From a checkpoint of a small mixture-of-experts model trained on Wikipedia: 224 GeGLU neurons an expert, 4298 steps.
Below are experts of layer 2 (counted from 0) of a mixture-of-experts language model. Rows are named gate (a neuron's input weights, with its number), up (a neuron's input weights, with its number) and show model dimensions 64-127. Each number is 200 + 20 x the weight over its row's rms, rounded and kept within 0 to 999.
Before each expert's rows: a language model's description of what the expert responds to; "mostly gets" lists some tokens that are sent to it at least half of the time. This comes from a sample of Wikipedia text that the model never trained on.

# expert 7
Description: Infobox field punctuation. Colons, dashes, line breaks and parentheses in infobox lists and coordinates, such as grid:, City:, 53°50′35″N, Clade entries.
mostly gets: "′", " UTC", " Died", " •", " Clade", " Location"
gate1,196,151,175,185,134,219,174,225,203,217,233,199,183,202,221,189,184,230,156,185,192,196,203,237,232,172,200,185,215,176,164,214,174,215,170,180,207,171,187,209,201,186,177,188,235,228,169,210,154,227,189,237,176,208,194,186,201,206,221,229,233,177,183,174
up1,201,188,219,200,182,199,187,230,168,205,235,219,200,216,170,183,183,212,175,207,182,194,194,245,182,203,205,191,209,172,151,203,195,218,187,198,218,192,191,211,194,186,139,184,219,206,173,197,162,239,191,231,213,220,219,193,221,217,240,206,245,193,192,181
gate2,185,188,206,189,187,195,204,232,191,209,213,190,188,211,225,199,209,196,217,217,196,212,197,214,235,174,172,253,183,205,209,247,170,197,208,213,181,197,209,184,172,214,185,183,204,228,169,229,223,195,229,204,212,141,174,214,216,160,215,225,224,259,207,208
up2,170,174,191,185,177,222,196,216,195,175,186,229,190,217,198,223,208,216,233,178,194,222,199,216,206,197,188,212,224,212,217,210,184,174,212,191,176,218,215,214,186,224,193,202,213,230,229,225,202,157,196,183,198,202,137,220,201,170,185,222,184,237,221,182
gate3,203,242,192,178,183,204,193,175,201,193,180,214,175,197,235,190,209,210,190,180,175,234,240,207,225,191,203,235,182,182,201,191,166,215,171,204,197,201,215,183,177,205,190,197,216,184,174,228,214,189,250,229,225,197,179,239,205,199,228,230,214,211,218,193
up3,187,249,207,196,199,209,185,219,190,238,224,191,213,194,215,204,184,222,217,193,227,200,231,195,195,211,211,194,218,207,203,215,168,210,192,211,176,169,231,208,202,186,200,153,182,183,211,201,219,193,195,193,243,183,225,173,217,214,180,208,218,179,207,201
gate4,219,197,190,167,207,201,187,215,210,184,165,207,207,232,223,191,238,193,189,202,223,177,218,159,212,232,162,207,212,213,216,187,195,229,180,173,184,188,179,234,205,203,228,243,207,235,211,152,230,226,171,178,218,202,224,196,180,186,200,200,164,223,183,205
up4,218,202,210,227,201,189,203,214,176,204,228,200,199,196,177,194,170,246,242,224,172,245,207,205,150,209,178,181,197,160,191,241,202,212,209,206,205,219,199,188,177,202,183,201,213,189,188,229,219,256,221,199,207,170,199,204,200,234,169,236,166,195,175,210
gate5,204,177,177,217,223,215,172,195,218,175,215,207,188,197,201,189,197,186,193,219,221,188,198,190,210,223,195,188,193,188,172,195,229,193,210,201,158,204,195,185,205,186,215,188,203,195,222,190,215,206,173,185,206,235,230,212,245,221,166,207,226,209,195,205
up5,192,204,197,212,205,193,195,189,183,186,218,234,186,219,220,194,226,203,176,215,186,196,203,129,214,252,226,211,187,205,177,214,211,161,207,184,175,210,194,202,152,227,228,198,214,190,190,165,213,191,161,192,190,215,212,198,211,245,195,163,222,208,195,221
gate6,196,174,242,182,209,170,219,221,211,201,212,168,194,209,193,187,244,188,198,171,176,168,236,199,216,211,193,164,151,206,205,207,206,227,208,182,236,195,239,221,211,185,199,172,177,251,185,220,193,183,192,218,185,189,195,185,181,214,182,172,202,190,187,211
up6,200,248,196,209,177,234,176,200,190,221,187,207,212,183,201,207,166,218,221,206,239,199,183,196,200,186,227,215,215,182,202,215,184,192,191,233,171,213,152,193,221,218,206,216,206,169,217,188,196,211,197,203,197,219,192,215,226,171,203,220,178,196,238,192
gate7,195,233,193,207,184,186,200,197,178,197,218,210,207,176,238,211,236,195,211,212,173,194,146,188,203,210,216,214,191,157,198,223,229,249,184,183,216,203,188,191,166,216,195,209,229,198,179,198,222,181,164,197,220,195,229,213,200,224,219,196,207,205,211,171
up7,212,144,196,178,216,235,212,197,199,186,182,201,191,228,185,209,191,199,192,184,221,205,255,226,206,222,162,186,194,216,216,165,184,160,217,221,216,207,198,245,225,181,192,194,208,176,246,198,166,208,245,208,189,202,194,203,209,162,195,203,188,195,211,178
gate8,212,220,201,218,197,200,173,217,224,210,192,181,217,206,189,226,225,219,175,189,167,190,204,219,229,209,198,189,230,160,225,190,238,222,228,201,207,215,171,194,200,223,204,247,182,175,175,178,204,195,222,197,175,229,196,217,193,194,191,194,141,213,188,201
up8,182,213,210,184,178,172,194,191,197,198,232,221,183,203,211,204,182,194,230,199,220,191,191,183,182,181,197,202,183,213,178,211,187,182,199,168,207,205,221,197,216,188,217,135,221,210,237,222,174,217,161,198,218,187,206,198,188,204,197,243,230,198,187,189
gate9,216,200,204,212,216,210,212,217,169,176,190,208,206,191,227,193,177,200,200,203,177,189,207,172,184,215,220,196,190,202,251,183,206,196,184,222,214,205,227,184,236,209,200,237,186,221,235,202,201,206,233,193,181,167,198,202,215,185,231,153,183,198,211,230
up9,195,163,222,189,192,235,222,214,208,189,188,187,196,194,246,204,174,221,230,188,175,198,196,167,204,236,206,217,213,219,184,175,217,209,203,193,195,217,230,216,198,185,201,198,180,197,210,209,181,198,289,171,215,247,183,231,206,210,213,167,180,162,205,185
gate10,184,224,193,218,203,201,176,241,189,185,206,174,220,203,203,214,197,205,221,194,163,228,210,194,204,216,212,216,225,177,231,182,133,211,219,169,184,212,224,221,204,197,194,202,225,178,163,196,213,181,227,213,174,211,203,191,197,229,146,183,207,198,195,170
up10,248,192,199,152,224,189,234,186,226,219,185,216,175,183,237,219,206,187,191,200,205,199,204,236,187,196,190,170,215,201,201,189,235,202,186,209,214,228,203,190,171,215,208,231,182,199,226,240,175,228,147,194,254,234,201,209,224,204,236,211,194,212,219,177
gate11,179,214,210,194,218,208,184,214,196,197,212,181,202,190,228,227,215,175,184,197,180,195,199,160,211,203,204,198,225,195,228,198,178,226,181,164,196,193,176,256,204,206,230,224,174,191,225,206,200,206,222,213,209,194,181,175,175,194,174,188,181,204,196,216
up11,185,176,195,204,236,185,227,215,201,187,172,212,205,185,212,181,213,218,183,222,230,203,221,190,191,206,227,226,227,215,205,217,202,199,208,224,195,187,196,224,202,192,196,208,215,224,219,177,224,144,195,198,254,154,188,204,239,215,184,185,215,220,196,195
gate12,241,212,179,186,152,221,191,206,174,153,192,160,172,178,208,168,202,243,182,195,159,189,185,170,187,181,218,201,219,199,190,213,181,178,188,198,193,176,200,200,209,185,226,209,166,159,218,183,214,220,216,206,212,189,172,194,226,175,221,231,204,190,215,210
up12,204,206,168,220,177,199,218,210,193,153,191,185,190,193,219,191,193,200,218,212,181,184,183,201,195,186,182,249,187,173,191,190,193,215,199,224,199,149,224,229,169,209,202,179,143,192,203,229,196,184,203,226,181,211,174,171,220,189,203,178,238,210,216,207
gate13,200,201,181,242,190,181,177,199,182,175,201,174,216,158,178,216,195,200,189,198,215,213,207,180,202,233,210,213,210,187,203,120,217,227,184,213,197,192,227,221,208,208,168,218,247,183,220,189,196,172,191,179,220,183,197,206,236,197,206,191,183,235,228,192
up13,188,204,185,215,163,232,183,176,197,192,229,178,187,197,201,228,181,200,213,214,181,173,189,205,202,209,234,197,194,231,221,179,222,210,177,199,221,182,216,188,189,218,203,178,227,234,220,226,190,221,191,184,233,184,195,202,191,204,182,219,174,178,160,231
gate14,197,179,203,210,222,178,196,197,187,182,183,222,171,166,185,225,231,211,190,200,170,185,220,195,226,176,204,207,195,208,162,223,196,199,233,214,197,209,203,217,219,217,236,166,214,195,218,207,206,201,203,186,193,196,173,176,211,206,199,212,208,193,194,195
up14,172,183,186,203,235,192,186,209,143,219,192,202,210,192,210,205,212,196,208,172,201,193,201,191,230,206,207,219,243,208,195,213,198,217,207,191,203,195,213,192,189,214,199,190,202,206,196,232,200,235,196,180,191,204,151,192,199,187,219,211,199,171,241,179
gate15,216,209,145,177,171,207,202,196,219,188,197,177,214,213,159,189,157,206,194,187,207,183,218,193,171,208,175,175,184,187,236,216,178,224,193,186,204,213,175,200,234,212,199,175,167,206,194,196,219,204,188,210,202,220,214,193,193,228,202,208,199,202,198,183
up15,191,177,226,199,224,207,229,198,168,242,198,204,197,187,238,218,243,221,229,197,192,212,181,211,216,212,208,178,187,215,130,175,199,176,200,205,232,162,200,219,191,198,227,209,226,180,181,190,234,181,191,201,150,190,193,195,223,182,206,215,206,162,206,210
gate16,216,201,197,184,189,186,191,204,186,213,201,165,209,195,193,212,201,189,190,234,200,226,227,207,218,194,211,194,218,224,177,194,188,195,188,140,180,183,209,168,175,248,203,189,234,216,257,218,225,172,184,207,209,181,227,182,183,171,189,203,205,158,237,209
up16,207,221,203,183,227,209,221,177,228,173,190,170,204,208,200,207,198,226,210,186,224,159,156,214,161,173,164,196,182,195,189,218,172,217,204,223,229,218,184,222,175,182,192,217,160,196,161,213,215,205,222,207,198,175,202,230,166,207,201,191,225,191,182,243
gate17,205,200,183,204,217,205,197,195,199,206,202,204,236,202,222,228,210,164,229,209,195,187,231,203,232,203,188,207,212,189,155,207,170,226,195,158,177,208,215,181,206,201,195,202,246,213,170,223,242,165,182,207,196,217,233,195,224,185,202,160,205,216,172,212
up17,175,193,183,198,221,195,186,188,172,194,225,223,200,214,193,231,211,220,172,218,197,185,231,183,214,227,188,214,197,185,170,192,195,223,207,208,222,177,222,210,221,191,235,206,165,218,195,218,217,189,180,178,202,189,187,179,182,236,191,196,220,204,172,204
gate18,187,226,246,200,177,196,231,207,231,227,220,190,205,201,202,209,205,186,211,205,188,196,240,198,188,177,193,173,236,168,252,199,203,208,193,164,194,221,219,204,195,207,217,189,216,247,196,167,200,199,183,203,225,211,211,199,198,165,219,161,213,226,169,206
up18,203,186,234,202,181,205,189,228,189,209,206,207,170,200,193,191,188,241,246,178,165,195,202,190,180,218,208,227,199,187,190,191,184,242,217,166,187,189,185,169,196,173,161,215,222,186,232,209,188,230,219,166,208,155,216,195,201,185,217,206,203,213,183,220
gate19,178,177,215,197,209,152,163,219,201,170,190,208,205,219,188,197,207,171,181,202,217,182,198,221,186,187,177,204,191,168,209,189,194,195,189,242,188,190,220,208,237,212,193,200,199,183,202,219,233,201,190,188,211,172,225,198,191,221,190,195,213,202,169,199
up19,198,202,216,196,204,195,154,218,198,192,198,187,221,214,205,189,222,229,203,211,233,223,172,191,219,195,209,185,198,201,204,173,202,193,201,162,201,192,196,190,202,202,203,226,269,185,173,214,191,197,177,173,202,186,194,182,186,195,208,241,207,189,213,214
gate20,175,187,222,182,184,185,200,206,197,206,185,206,247,205,207,173,194,242,201,208,216,184,213,214,183,223,189,178,179,166,198,191,194,199,207,206,218,209,209,150,211,197,174,206,166,180,208,220,208,227,224,231,182,224,186,213,194,184,211,210,200,182,184,188
up20,226,228,206,199,203,195,177,189,208,198,185,179,165,232,205,178,158,187,216,198,210,199,191,175,179,212,241,201,225,172,210,189,187,182,201,208,165,141,185,212,236,217,212,186,220,147,202,164,182,171,186,202,209,182,224,183,178,173,174,244,230,227,239,205
gate21,185,174,179,195,211,169,219,188,159,189,210,187,202,200,204,171,188,215,169,201,213,232,190,189,213,169,187,246,197,192,190,220,201,200,179,183,183,204,202,179,220,198,217,175,203,185,193,222,201,197,180,204,187,153,188,192,197,176,226,163,184,221,225,227
up21,156,192,217,200,197,183,209,190,187,149,190,172,216,190,194,198,217,183,180,192,203,250,200,243,211,177,172,192,194,207,214,223,204,184,187,226,195,207,193,217,216,216,243,189,191,181,189,230,209,223,198,194,197,197,183,190,207,189,242,189,237,204,211,262
gate22,197,199,168,229,179,185,209,171,189,175,201,217,188,188,199,193,251,161,218,194,196,204,186,192,192,195,218,157,207,230,203,206,210,190,218,194,197,228,237,220,210,207,183,218,205,187,190,215,223,210,165,196,165,214,209,175,166,183,199,226,193,176,151,232
up22,249,169,245,185,182,222,176,191,180,227,198,195,212,199,188,203,140,209,169,213,200,181,230,184,216,189,177,227,185,188,210,192,248,228,213,218,227,197,172,168,203,172,238,229,179,176,194,173,211,206,201,239,215,167,198,214,221,221,214,187,211,196,212,206
gate23,222,212,234,166,196,185,206,217,222,198,222,192,184,202,228,208,227,203,207,213,202,183,195,164,190,177,234,216,173,179,166,195,182,213,193,202,222,223,202,177,196,241,198,174,229,192,182,181,173,199,184,232,180,193,224,184,208,230,192,187,241,205,197,202
up23,208,187,221,143,204,177,214,222,224,203,216,211,201,208,243,211,197,231,211,192,197,155,181,168,215,185,202,189,169,209,186,215,194,194,189,204,208,218,184,215,195,242,205,172,256,195,203,183,167,202,201,229,202,182,199,168,201,231,204,178,262,225,171,198
gate24,220,203,225,182,202,202,202,216,205,216,191,217,207,230,203,166,223,240,224,200,238,179,188,186,219,203,222,177,175,181,184,221,198,199,215,164,217,238,217,207,208,186,194,207,183,196,234,201,193,210,204,167,211,209,188,199,200,200,204,182,193,241,203,183
up24,202,208,191,184,220,181,224,148,208,174,223,188,216,232,151,204,201,211,214,198,221,229,216,190,201,213,199,211,199,249,200,176,170,195,195,253,214,194,232,200,197,182,205,214,184,210,188,206,188,214,192,226,205,205,186,215,177,164,190,198,194,219,202,227
gate25,213,207,173,181,223,225,155,215,197,149,182,201,206,220,224,193,199,208,174,184,205,182,185,190,181,161,217,177,176,220,135,205,213,197,207,193,171,235,190,202,187,206,194,203,234,209,194,234,176,168,201,219,201,171,143,218,188,196,209,215,195,202,242,210
up25,224,187,169,182,223,229,178,194,223,160,189,174,191,242,239,189,175,225,193,177,199,220,191,155,192,158,229,165,149,225,154,215,217,212,207,224,203,211,222,199,195,207,188,213,196,241,193,218,189,200,198,216,216,183,173,189,172,226,205,211,178,181,211,186
gate26,185,178,184,185,204,230,179,174,190,197,216,193,185,194,177,213,193,214,214,211,206,178,215,203,208,202,205,185,236,219,187,217,205,198,204,200,196,203,181,196,195,197,164,215,204,212,152,190,175,188,213,160,181,215,174,190,160,190,243,225,197,213,196,167
up26,201,167,189,184,219,212,189,207,191,158,203,187,199,185,206,192,190,215,203,199,190,215,211,193,184,196,218,181,190,216,217,212,194,224,214,185,209,217,212,246,172,211,181,228,197,203,218,204,190,227,215,158,191,194,189,199,193,203,193,167,191,232,189,205
gate27,218,202,192,208,195,191,212,195,198,209,143,199,230,181,187,214,195,186,211,189,189,247,216,181,177,187,202,167,213,189,210,207,161,176,208,213,195,175,222,179,236,188,188,214,195,183,230,166,173,250,190,220,184,207,230,201,184,240,183,202,233,214,213,239
up27,181,197,171,182,260,202,211,172,163,219,174,207,212,192,176,200,205,185,170,191,211,219,193,168,202,154,172,198,201,195,185,198,246,180,195,213,191,158,229,216,184,181,217,213,223,192,209,208,176,217,179,215,215,215,175,177,191,242,178,196,207,196,209,225
gate28,164,170,204,177,210,216,200,217,194,161,252,181,233,179,201,198,191,167,252,164,186,203,154,214,215,163,208,225,198,187,226,205,243,185,204,206,177,185,210,187,178,234,220,226,214,207,198,191,221,156,201,207,181,201,155,219,206,231,206,246,204,187,185,244
up28,179,186,186,195,230,240,219,189,176,176,233,209,243,210,136,240,235,186,206,210,185,179,204,186,159,208,210,199,190,198,204,216,204,207,221,223,205,219,202,210,172,196,169,162,202,189,222,229,181,176,203,208,199,168,237,198,193,189,199,165,222,197,226,199
gate29,207,198,195,207,162,209,225,200,202,192,193,141,194,182,227,217,217,203,214,198,202,218,195,207,185,173,178,209,208,194,188,179,227,211,177,218,212,233,213,138,212,214,163,221,200,189,211,197,194,180,205,233,211,197,190,176,197,172,209,209,194,212,193,217
up29,199,199,202,188,169,197,209,190,222,202,167,144,202,195,202,189,227,177,196,171,179,218,198,179,213,187,202,183,208,222,211,191,222,189,179,177,192,232,184,189,234,228,154,191,164,206,201,184,197,173,214,214,180,211,224,184,163,173,207,205,197,220,177,187
gate30,200,202,186,231,252,227,219,175,198,187,178,192,207,221,242,215,234,166,190,187,201,188,203,195,233,165,218,182,214,182,211,191,179,218,214,215,201,219,176,194,194,210,186,177,208,237,196,184,237,222,204,178,197,225,153,208,192,196,220,178,215,193,178,211
up30,174,187,211,217,183,200,187,159,188,196,217,186,237,197,228,189,233,202,215,201,193,172,210,189,228,195,203,176,207,156,185,173,175,152,211,172,189,209,187,210,188,218,209,187,211,238,202,183,226,185,180,202,202,198,190,206,190,192,211,174,181,185,204,240
gate31,208,188,228,203,185,195,217,198,171,217,216,219,207,174,218,197,207,231,212,197,219,219,194,203,145,196,181,228,242,211,193,162,206,216,185,183,214,206,198,235,201,206,233,197,204,180,231,226,223,202,235,198,234,179,182,244,206,202,202,195,190,217,201,170
up31,202,198,177,204,197,215,168,210,221,200,202,232,161,211,195,198,186,169,183,155,182,209,196,180,198,189,223,175,168,206,179,229,211,184,208,217,207,181,207,220,179,181,186,217,198,179,173,182,232,196,202,217,216,213,185,183,193,208,193,193,212,215,218,228
gate32,194,186,228,183,192,225,231,208,192,221,187,235,216,235,185,204,181,220,189,192,202,190,155,199,217,192,167,195,191,201,224,213,213,205,167,194,190,222,201,199,206,197,181,212,234,195,190,187,218,194,168,185,174,200,175,213,197,170,182,249,204,214,186,224
up32,196,211,217,179,188,213,229,183,193,228,214,230,181,193,199,196,189,211,209,200,197,196,193,207,188,175,196,184,218,159,199,213,216,183,182,200,207,223,195,218,218,155,173,192,240,224,193,185,210,187,181,200,184,189,191,208,241,193,204,216,211,183,165,227
gate33,186,226,198,206,188,187,160,184,188,188,225,206,212,252,197,238,222,202,210,170,233,186,215,214,206,169,206,213,197,142,208,212,189,186,185,212,182,179,188,154,169,197,185,263,187,198,178,207,170,178,170,203,214,227,150,210,194,213,214,183,213,211,202,193
up33,250,222,171,195,201,203,190,178,151,176,174,187,192,210,147,190,196,177,174,165,178,223,217,207,199,231,206,190,196,197,204,201,160,164,196,191,201,187,205,205,205,177,190,195,176,226,210,201,217,205,235,188,219,163,212,192,206,202,195,194,200,182,226,195
gate34,257,199,219,166,208,233,184,185,170,245,196,227,192,195,197,181,208,189,231,194,239,154,177,213,177,158,183,194,224,213,210,199,199,216,193,213,185,180,200,198,210,202,149,208,156,224,195,199,201,243,171,212,191,253,198,164,165,188,186,204,194,206,224,180
up34,217,184,208,188,175,224,186,175,213,198,177,236,188,192,184,201,184,198,219,201,207,166,201,212,186,188,175,189,237,206,211,187,202,176,191,208,180,159,210,221,187,201,156,204,200,235,207,207,217,215,199,219,213,194,174,188,189,212,226,175,212,165,221,179
gate35,195,177,193,217,202,225,220,192,184,198,184,243,210,223,217,179,204,206,187,205,205,218,235,198,187,195,221,209,207,197,216,220,211,181,171,213,197,179,170,201,208,230,192,193,145,205,160,174,161,157,195,207,169,217,218,199,198,172,175,223,213,175,188,223
up35,250,196,230,203,204,202,216,220,195,211,206,225,216,225,222,171,198,238,180,209,199,197,211,167,187,208,199,211,187,235,208,197,196,190,180,213,217,174,149,201,206,193,185,197,208,231,207,196,160,187,208,190,201,218,218,183,182,131,151,203,228,194,215,217
gate36,178,190,209,182,203,151,185,217,176,191,218,210,200,196,186,193,227,185,230,217,181,212,197,195,206,190,182,206,226,177,220,198,159,181,171,207,223,197,210,156,195,214,218,186,235,188,178,253,189,165,198,212,189,134,214,212,200,152,227,195,208,223,144,209
up36,204,215,212,157,248,166,164,223,236,185,154,167,186,184,220,207,202,187,179,208,173,229,158,216,172,185,204,214,235,176,193,188,213,224,200,210,205,196,190,206,214,158,207,194,179,194,213,207,203,204,163,186,216,223,248,174,224,172,218,190,217,200,193,225
gate37,196,212,178,187,183,199,248,209,169,214,189,182,200,198,231,177,163,207,212,185,205,216,202,179,204,141,201,194,195,202,197,207,190,187,216,237,190,205,206,215,234,195,211,142,170,230,204,150,172,185,203,203,200,209,178,215,191,181,208,203,198,214,183,205
up37,221,208,171,167,167,196,213,225,170,184,185,182,237,216,189,174,182,221,204,192,227,203,176,171,208,159,221,216,212,188,202,203,154,233,200,210,187,210,174,162,212,206,182,222,164,238,192,177,197,169,202,195,189,237,221,192,166,199,208,225,211,207,228,171
gate38,201,213,216,185,242,196,182,190,225,213,172,168,200,187,190,230,186,192,140,177,210,217,190,227,207,212,200,216,205,180,204,196,223,261,174,238,192,211,210,210,146,205,194,259,205,182,167,190,222,211,193,202,168,213,172,216,202,212,216,195,213,209,210,207
up38,154,155,172,195,195,204,194,216,211,199,187,246,195,196,197,227,180,186,220,215,166,184,214,205,184,236,201,217,235,203,176,194,197,195,197,171,160,197,228,210,166,174,200,219,225,194,192,198,185,195,192,198,200,172,170,205,212,192,215,227,244,197,219,200
gate39,215,192,199,182,201,213,229,185,154,192,173,172,194,191,229,192,182,226,205,202,218,175,188,219,196,238,214,160,228,148,236,218,205,214,188,194,195,194,194,262,175,187,197,165,241,225,199,194,222,215,212,196,208,162,158,209,178,202,206,202,191,227,162,220
up39,219,205,191,210,204,178,228,205,198,248,232,188,183,188,225,214,231,209,216,199,188,167,241,203,235,180,221,186,205,178,219,184,236,182,221,218,184,195,158,152,202,190,225,211,194,171,219,212,204,186,209,185,172,212,177,198,175,150,183,193,210,210,238,207
gate40,176,206,205,175,214,174,232,193,192,193,236,206,227,189,218,197,181,212,199,225,216,172,166,207,184,181,197,195,210,208,192,189,170,199,191,201,195,215,165,218,218,221,200,197,230,197,178,187,183,224,163,166,186,191,198,201,211,190,223,216,179,214,230,172
up40,185,177,210,175,217,221,230,180,213,215,190,208,226,207,212,206,206,192,209,226,168,197,208,212,183,192,203,184,218,200,183,188,200,202,204,211,190,195,217,185,224,185,172,205,193,203,226,161,213,171,169,160,206,174,184,232,180,212,237,239,219,201,215,236
gate41,231,242,190,177,215,204,158,173,185,242,192,219,216,176,203,209,204,242,216,204,219,206,217,193,190,193,186,195,171,200,201,201,196,216,175,214,225,205,172,213,183,197,161,183,261,205,214,200,189,170,239,186,257,214,188,228,216,216,203,221,193,190,234,199
up41,199,232,216,239,222,184,203,221,170,204,191,199,241,224,162,171,178,202,202,200,216,180,180,195,213,180,224,172,205,243,223,190,223,178,195,201,204,192,207,181,227,226,194,258,150,203,203,226,189,201,183,181,201,191,224,183,212,207,233,198,186,208,192,213
gate42,193,185,186,181,192,189,194,187,180,196,206,176,216,183,156,210,175,198,240,171,177,223,196,189,162,215,215,215,200,218,198,164,184,174,207,229,214,203,195,183,172,195,174,166,180,199,187,219,226,223,178,199,188,217,193,207,241,186,195,213,193,211,250,171
up42,208,214,192,169,205,188,198,210,198,184,213,155,222,175,189,209,202,188,247,188,179,208,188,172,218,212,199,211,198,208,199,179,188,151,208,214,224,221,190,197,150,226,167,186,223,201,212,225,226,180,180,227,208,204,205,200,232,219,205,233,168,193,220,191
gate43,213,184,168,203,204,197,197,215,217,207,175,209,190,170,215,193,180,223,199,196,174,196,228,209,196,188,213,152,217,206,217,197,183,233,172,189,242,221,158,187,199,246,224,212,198,197,168,237,187,176,204,217,203,178,162,224,207,211,216,184,152,191,222,211
up43,180,241,205,179,210,208,198,191,252,196,172,206,165,184,195,195,188,223,175,217,180,199,170,215,195,219,192,168,224,193,182,239,218,200,199,215,232,198,201,159,213,212,199,192,211,191,174,207,162,182,245,191,187,224,209,202,189,158,211,180,169,186,189,172
gate44,196,210,186,216,215,181,181,184,210,185,186,171,196,190,264,188,190,221,229,185,186,192,163,201,194,178,162,211,206,195,172,209,177,274,195,209,223,147,146,168,200,205,194,170,208,180,239,180,199,196,230,204,210,192,195,199,204,169,179,194,163,217,201,226
up44,219,174,209,217,218,203,245,206,214,212,152,143,204,213,198,201,210,184,174,224,180,222,198,229,189,193,199,189,214,175,189,218,168,193,195,202,217,182,206,216,176,182,159,186,182,187,192,205,213,181,192,199,221,207,202,186,185,184,168,193,174,220,207,216
gate45,203,195,192,213,182,143,168,221,165,179,178,201,188,202,233,204,219,193,199,200,199,196,203,217,211,160,212,194,200,201,218,206,175,187,201,195,217,193,225,204,188,218,208,211,200,172,182,193,204,225,186,180,193,189,215,195,187,174,218,204,209,220,204,200
up45,197,224,220,194,198,248,246,186,220,212,189,183,204,204,191,195,182,180,193,200,203,214,192,190,203,210,185,182,176,222,170,174,209,206,207,202,185,217,199,172,195,224,225,191,207,219,196,188,192,193,198,196,201,223,191,205,216,215,201,208,194,150,194,213
gate46,239,207,221,174,194,203,195,203,189,212,240,182,238,224,219,196,236,195,185,182,173,192,237,180,225,176,180,176,209,173,217,203,171,209,210,213,193,189,188,199,228,215,198,212,193,208,203,168,179,214,205,206,204,213,198,192,182,171,173,211,228,218,217,195
up46,175,175,198,193,192,207,207,179,192,228,176,166,190,184,230,198,201,178,227,186,204,209,173,203,207,204,172,213,189,185,209,209,194,181,193,213,205,222,208,191,179,216,216,167,172,192,213,180,183,234,177,173,165,204,212,188,209,171,191,139,219,188,225,174
gate47,221,193,197,197,218,180,237,210,174,181,191,193,229,201,187,160,185,208,203,202,197,209,187,196,200,164,197,208,213,175,214,242,195,226,197,158,213,248,204,182,156,199,195,179,213,211,192,221,221,182,191,199,185,191,194,199,202,180,212,157,185,170,211,197
up47,200,193,184,206,194,221,165,192,174,220,197,196,199,166,186,234,204,215,173,197,188,211,193,214,185,211,203,174,186,213,185,223,219,227,173,191,186,188,197,206,210,206,188,206,184,208,193,207,145,216,209,244,195,175,198,202,169,200,203,257,180,218,208,195
gate48,274,190,215,213,160,186,211,206,154,218,196,193,217,194,192,184,179,185,173,188,192,222,197,215,223,178,197,214,169,152,208,166,189,204,199,153,208,176,208,192,232,153,243,198,186,180,216,190,208,230,180,174,205,159,227,186,197,193,208,186,195,226,247,216
up48,142,218,206,191,236,199,178,180,224,219,210,210,183,230,207,194,204,193,224,215,183,187,212,203,169,182,175,233,226,239,210,218,189,254,201,223,165,272,214,190,193,219,204,219,207,201,191,185,227,206,209,188,240,215,192,199,220,203,212,210,190,190,193,208
gate49,233,166,210,219,179,189,183,211,201,164,178,177,216,222,213,223,171,213,211,210,222,186,146,217,209,189,185,230,154,180,204,172,219,181,185,199,182,212,174,227,195,191,234,209,191,201,204,227,218,184,203,193,201,238,213,185,179,235,197,189,198,181,184,204
up49,199,172,199,227,201,185,182,165,230,232,226,186,211,177,181,228,190,203,218,207,217,188,151,212,211,196,196,217,161,211,229,155,193,185,160,194,213,203,179,224,208,205,224,212,147,210,211,214,169,217,215,188,194,197,213,209,178,213,215,203,181,163,177,222
gate50,180,230,196,197,227,215,170,157,218,199,174,234,167,193,213,211,207,190,200,179,184,215,192,198,161,187,197,203,186,204,190,192,138,236,179,196,190,199,177,221,227,179,200,204,187,180,168,189,186,180,180,195,226,200,183,216,202,177,210,205,226,208,188,222
up50,206,156,187,202,184,190,229,230,201,200,215,198,242,208,176,196,188,221,186,191,192,194,230,199,206,190,197,185,205,208,221,186,244,171,211,212,215,195,233,163,170,223,219,195,190,197,216,193,186,206,216,203,188,186,210,175,202,202,180,203,188,187,220,160
gate51,195,201,228,198,218,211,228,215,170,156,201,199,240,223,229,231,157,188,160,245,236,236,188,177,223,199,196,183,164,201,208,209,175,189,201,183,184,201,150,173,157,178,179,188,169,251,193,192,138,191,189,229,209,204,180,178,204,236,201,197,181,237,201,168
up51,204,219,218,185,196,207,204,218,159,174,183,209,223,245,203,196,183,221,183,202,205,216,194,199,192,249,200,191,157,207,189,158,236,184,193,161,208,201,188,162,178,251,208,182,204,242,227,227,193,211,197,225,163,188,203,185,183,198,190,218,175,226,208,196
gate52,218,208,221,201,198,229,207,176,190,197,229,206,203,144,228,222,188,211,204,181,182,208,206,227,202,180,230,220,239,212,241,198,196,168,195,202,174,183,215,231,216,209,176,212,169,215,178,200,170,185,198,202,252,205,198,203,149,198,224,181,203,212,217,192
up52,214,208,199,185,209,215,181,204,190,166,228,207,198,167,175,207,185,202,212,184,200,217,199,228,221,201,191,209,209,212,182,190,231,215,197,196,212,232,234,219,221,182,173,214,213,202,180,189,190,215,211,200,206,171,196,208,216,220,222,194,190,192,205,208
gate53,141,206,195,185,210,182,213,225,205,177,253,205,183,213,206,194,199,193,189,168,217,185,198,252,182,184,177,173,194,184,188,242,175,184,192,203,191,194,171,164,223,229,205,212,209,176,202,227,202,214,183,227,200,168,205,187,201,180,205,189,201,219,242,200
up53,233,206,213,216,208,198,185,165,204,214,146,212,223,163,185,196,219,197,196,208,194,232,194,163,221,189,219,207,183,209,205,177,219,195,214,240,198,207,215,230,157,160,216,180,184,233,194,185,160,178,223,203,208,195,181,199,223,239,210,220,188,184,159,201
gate54,218,203,219,202,193,218,194,176,158,217,201,232,210,199,229,226,186,219,214,185,219,192,178,186,163,170,186,182,230,192,198,174,187,198,200,168,194,202,194,197,224,200,181,208,203,195,192,217,196,187,213,216,214,180,228,211,164,224,197,212,194,215,209,211
up54,226,173,208,192,211,215,225,180,181,233,175,240,206,213,208,201,207,209,228,186,238,187,172,210,187,170,194,214,231,201,181,184,217,219,209,177,188,201,212,192,239,214,192,205,206,187,173,213,217,208,193,221,241,181,217,193,165,214,181,234,198,213,206,207